Experts of a small language model.
Size: width 512, 229M parameters.
Experts: 48 experts in each of 16 layers, 160 GeGLU neurons an expert, 4 picks a token, a softmax router.
Training: 1221M tokens, 12651 steps.
Below are experts of layer 12 (counted from 0) of a mixture-of-experts language model. Rows are named down (a neuron's output weights, with its number) and show model dimensions 256-383. Each number is 128 + 24 x the weight over its row's rms, rounded and kept within 0 to 255. Numbers have three digits each.
Before each expert's rows: a language model's description of what the expert responds to; "raises" lists some tokens whose logits its average output raises strongly, later layers aside. This comes from a sample of Wikipedia text that the model never trained on.

# expert 29
Description: Chemistry and medicine
raises: ",", " in", " of", " is"
down0:120121097106106103115179118057088128139114129112135153123148150147128147112127116137144140182194110126140148115085117135124142184129169144148168122098091099137195120137145128119128140172140087116129135129152109113168139142102155134129146125099125105130119156096151110120141120129146138105087107108123182151129139139102144136150149187119136120102132129118146139133175105149156125119115
down1:120101134117129159142117148103139115104144110157149156106118131104143119131136116112156141154124137131119074138121120171074131113102168132175111156154124101141178108128127085140120108091112098099131126141117107129157118106041144138068107109151114124126087151117142130132110116142156131117151145061155156132153135161140159138130093146107055102114115150140139109148132150128131178143161
down2:138136117087140106112152140091128128139094152177110112189159145106135119154109124176111147161172104145125103104073131148092097091073129100077148162123131123112123190137108138152086138144133162170070155165147157111168154160145104075126109148138085101126107143117142070136109146176092154171166139099128115134140110127119106103097108127141127103145189139133120106140121144138125105141130
down3:150075106156163134121091121142140149079124124124138075146114145111098132111116083128128133152147133154144123120150090116154115166102126122086140116119102101113099126107124077130089114122096097118141140131139156141160145132140117138106157101109125108143138162125142141121083102097152124123152100122144122144140163113109098103112132135087138157139101120107135114124128117182085153142152

# expert 27
Description: Competition results vocabulary
raises: ",", " in", " and", ".", ".\n\n", " "
down0:103130165135141179118118102130088143143157142134132095151142108142106101121134167118113132146118166111116142159143155085156115165135126096110103101111158127117115135159056127137101127062131125134118157106153152086168115123140111128119154126138104108094141150156147136078111119129138137127130146159162127144158112159155092116174073111123129119121107155107139160168135121124158105111158
down1:125158143088129127162098199083122134132133117116142108120091123144155120161142131106157087131134113108133131097092124069091117163135128144126102128139116104122144121126160112114078213104149142179098132141146137124109132088084116118123112124137100134163147093132138155128164108145150154136133129108127117132147143142151161108112126151152125187123134109151136136140093103158137151114103
down2:122149106137143114137120142118079124133118100127086162167160125134093128179113099071126141111128123138059158106116125119112167073110130122161124132110130120117129112144146121150110141157139146102086105136124153124123139108144112118153130165118151141151154108116126131129107133118129121144086103139157109108116115135087116156136140122127067109067142154138121149098136114097139096102100
down3:110116127108158169137128146173123151144122121149105165137151166082123153074197137163124119102157101099104121182104143126079150091118171128168151143185127151109088119147162150162101068119113084098132094144128136130109154137133092134100119126139119091115144080135119133107123128145149149160142166160126181160161100123124136121120089129104184087130168159080150136076116145162144117157147

# expert 24
Description: Dates and years
raises: " ", ",", "-", ".", " or", " ("
down0:099110128120127143120164151109110085120160098108129112113128132149120128141160130119117121096127186120129159106135157151117144112132132117129109159161120116120109078102116098103082099127128090136102164128144106110134095131133125112112089113103089128104071103122164125107155125090125145142155138122126133142103101134155160111098129143155130135106074187114163153118148142150093162156130
down1:146116125156147128132143108127131179128107138155145123173140130159162146154129083127171149101110120085082165156106135166108091114132105135096152124150119159114151116085122113124125137134131195169173119144155083140115121112145168097148120127125100104106127123179119120070159138154170116124146152098145130148112157111166149120137121155134155116132138101148092153158155149131144147147115
down2:121114132075140129151143134140135194141106145112070117130081080100105120126136131133131116104106166100102105133099110107119093071137132132111126135119114091146130131177147135119126102098106116135141129094161159140137083116117073087082087146107127116117094127142155153128088150150176132069121120123118097137108203105128158161102133120115110123160125113145141139138147121125148130111130
down3:129116163102176144137118128144117154143109163124107101123131115151161102137151101076147139177117138176075145149154130120109135092099120166139146127100096102136146125106128115100153113128109133174130139110140122145123093131096117092119140150114112158101131142139141111135109148126094153140120106169170136150146143135178120164121177114147161131156168177142132163094143096121126085101134

# expert 5
Description: Numbers and pronouns
raises: ".", ",", "'", " (", "\""
down0:123110083144130119066123138162072097122160124131103140155110079104104118141095113152133130119114133113132089103109129127106138132154146131126150150117154108142151110165085091105151150103099135086146170126101118085118151117117098117119136166098117116108152104138072154132143097104116106073078134154159145097136117119150092118125132144091097164154135093142152179141105129130114107119135
down1:119093164107095107132132151118144140132184096183145130181182131134139054164069117140123116120129165146140133146141104152110140107152130081126134148142115118104138153117097129086136106128161097110093179168098146141152125107130141110145149108095136168122144112145125146152118120123116125118063113131101141082145082106161140138139118082098127110142070138114096121103119112127130137152127
down2:108115112153109102083101178126101141103114133102116147132132117089136106191108137122108112137138154133134104116166108107138178114173148144152169114121132128158133109130151099120119131134142097149160129150094179169156153126099161130133103130102119137179113153115146089140187111169112138114147111078108133178122150155125124136139131065156124106121132155122139143121150155129124136123155
down3:114140108105109087175135129140148135108174120135122122128108138140136120087149166167163185135101126171133122129134128124105102144131122116148118148144116136133165146127100119125088091125148132118106115105117160061076086134102132149153113116152162137119126113161115111115144143119146130112113148150134078161109110160104135140107121133148134133136135085132099079142103106155115099157137

# expert 17
Description: Table name starts
raises: "1", "2", "3", "4", "8", "9"
down0:111115143131138131128118116120152116161091115103123142140171161146150136137101110088173170109164145122160126139126125185117098095090135124129081137139125136136144146124149110085139100112139125118106093108082119124132115136114099116137137135163151138107124144104122112112120083110142136098144119152142114113107082105130113121173108064147123116158130094168095126124142134114186110135150
down1:134147107127106105095143099108177111147108111153117128158073132143088124131161108181107127125139088122124144147127123111133129134107159129150118108132128140108146148157122110130131154133143138126136113133123139154177113145113156080127120119138131149093109135109137109150078136140124110147119158137175158105102121148106179158142148146101135149137119126077080109093138113124157133125140
down2:141108142148084107095112168141144159129119150154105125136117147146148082117097118158119114123133130132142116142114114119076162188116126152116118104120137146130147122136127150120122138166135133186146085089127079142137163152133085111099135109129154112152135126103119124128125127115122129132149178105159201127137130123184104080146151110094132124127177161151174129085103103127106138141072
down3:136102085098150094112136136101126110157118146110126126134118169119131095109139129090160139153164127106139150165103128153105185152091138134114116169145104120145112103130133123116130187158096107099117118142141081122117122154090151099091138158153154126145097120105115121104155111102140124165144120087115157085080175147106143135101169066165134162160115108130120133124134125160106132131145

# expert 26
Description: Music releases and charts
raises: ",", " (", " was", " and"
down0:109097155157123132137109151139159144094138137116144127178134136107160112119147150139162139109136111124138163070154130159108110120120159126137129098134115166151125131136134093105107089121184069139157107166091106142144143125165133096117094085107148118138140100159114121146132164128127169174130153164153121108138134135136141142132121102126135131136160168143106135111178097153114184117168
down1:143143112117123148101096132157074150077102129119114129100113106102132150110169105138135147100120070134055173108180166113161134101125157158138106085124094147114140135110068148152121095109103105130130154128098132138091145136111115132111171070133109159150099149126119153156146143143163091121129128171102139086120109161115098137120102150123120150137117146129100141125145100221118124145111
down2:156069112144132136097118173142078150094159145125087140118135138124122110146077127113090158122154102100067145133166088134143118120136142105195105122125105109092127126153122151117135099148119129126148093139113156121151150169113168110101097143146106090129132139176153159135107128106138169142138097087164135130141147137118155128132119142096160148097120169127150146137123142129137110103134
down3:143138144118120107119154143183110090108117107076120140090083122165143097122145153073140138120143134134152127084121099109177113140110154099103120124113143109151127137114136129119144108128133105137132123143144087137085145155137132109143181127124155100103145164159104131151159131090128119106124130083088141112126148103106147110148119131117159093141124116109178156144110158116143126145136

# expert 3
Description: Abstract content words
raises: " of", ",", " to", " and", " in", " ("
down0:130113138144150159120126132129114125143108133095123147138130158121154093089093133147104099125125118129160111139154085130124154101121134119119078154161146132183166146141130107149121193137149147162124116122159118119104111133182119146114122112090077128132156155120140189099129117153104096149107116126140124089148105118165114118151135130092126119102067106136111140163141093090130151162115
down1:153112135119114129113124089120090166132145135143146153089169104106122125167125119098159121160160140164143114141108151143110118138142127109083099092123148142114202130116155111162111125156113139136123145111101103113137162125162141131147116098103142139100132136120146128194154132129156125119153136095127153146111143143114097078153102140124140088125118147119124087127166152147110129123135
down2:162135143069135146151154135158094128116089149144112130066132181098160144134115089109153136146117128138083101095123161136064106105152127157145099143115101138106157140105109132153152121152127136105116116136117106157152118124135113121132126129151111139110082154082115197138129128151135144153092153149099142129174118099118185097149115174098102119133113129095110148109118175096141121087166
down3:113151153103153200125090138128175106139083124107124144136111108132158105113129127118119119137122137133121144132117072140126129151141174137100181126133111132142134138154133106131068164154136100120106148116161147133118101133095134105145116130107153128111159110151127134142119099101139102144102174119135120103093057130132110134105121126143140127080142097146143108123127127114106181143124

# expert 19
Description: Spaces before numbers
raises: "1", "2", "4", "3", "5", "18"
down0:170132147131146101093177192124143118155131095086100161137151125134147162100119129182179161123141113099128132147119140161163089166153128100147143133161117126109144138136155095085116160113162098158115141120108158112118114112140121128131168174175104134093119132095162111090141098109127185101106149103172122124134112132114115144125128159133138143136096096132107157099156154135124186105118
down1:114133171130077103156118130109095099090124130123121112165126121109144103094134137138110119092122127123136094156086069107137100131090101098137119136136070074128118148147124115134123140118171115137115143167116110132148141125107084089109137133097166135102110095116138117116092137083137113138141140180153129136122114149112153096150096092132090159197129160114134131151134137159099140133133
down2:142090154103116053102096108093142125154105126118099126117140100143095130099160139141140126160102111140085134136075112094159122140116128090132083134146117140167164151135114155103153111109150111149142138134156083120078138138104161090125106108164078107112138112108122122157121109138115157112125118107126144152144107119089107131142130117147088134135125119087101156149107130123146104167139
down3:137121107178135176119102115145116147136138135155157104132126129199145114097104141138083165087125122138137143142117166133125155122112102157130131159135137137103136140155109132170093150078098079181114151158133103180170121113077147093114139118137158113084073092149127159150130132130143133073160156117171146142108125088138128145102093142130150104154173132129140154160055085119132131154106

# expert 8
Description: Table and section breaks
raises: "|", "==", "19", "In", "The", "After"
down0:123097122113136131081166097148135136140170119113098107119112102117064115139104122131142132129123070141094123101123121158109156113110103158113145141126102121130127085133153123117143145102137099085096100109159149100152159129086128078140097140121134126131108084136125140102097148116118131156137126122095112112107175087102142123116160136139162132086134139137140135172140091157113118093126
down1:146145148129158166133169123078149117144128111133138098120124129126133095122170134110138129160133102149148109087099123113075155155142082087111179180155133102139109139092124164118095135111128111118143146124123106117102135109106130163104117081084116142139139123116131105130114123142129132090111134129110152155110128104137108179115092174100109126074152125098184111129120145102103152156160
down2:135132105137163153147155137077120137141146149110148125105142153097132157147102166109108139149131107128118090111102150137125140065166162136116150142124166133145124120150136128140109100125112130156139148116124115108111158167118207138136109115154171108139157116137124186136185120133156103134145097124131125166076119144125132148100125139100098141119135142103128125137085118110154141117139
down3:091138098144138124135113122092106141131111146119172182163143138101112142143132109118095115150139136135127135105122119136098150100162146121138139124132124166148059070151134119119115159123145136124147137136119104144099120124162158131147164096126108090149124157142158122103166132117110122156105141126119155103130102165149115135112118149132162131139114164104145131130125135103126160138115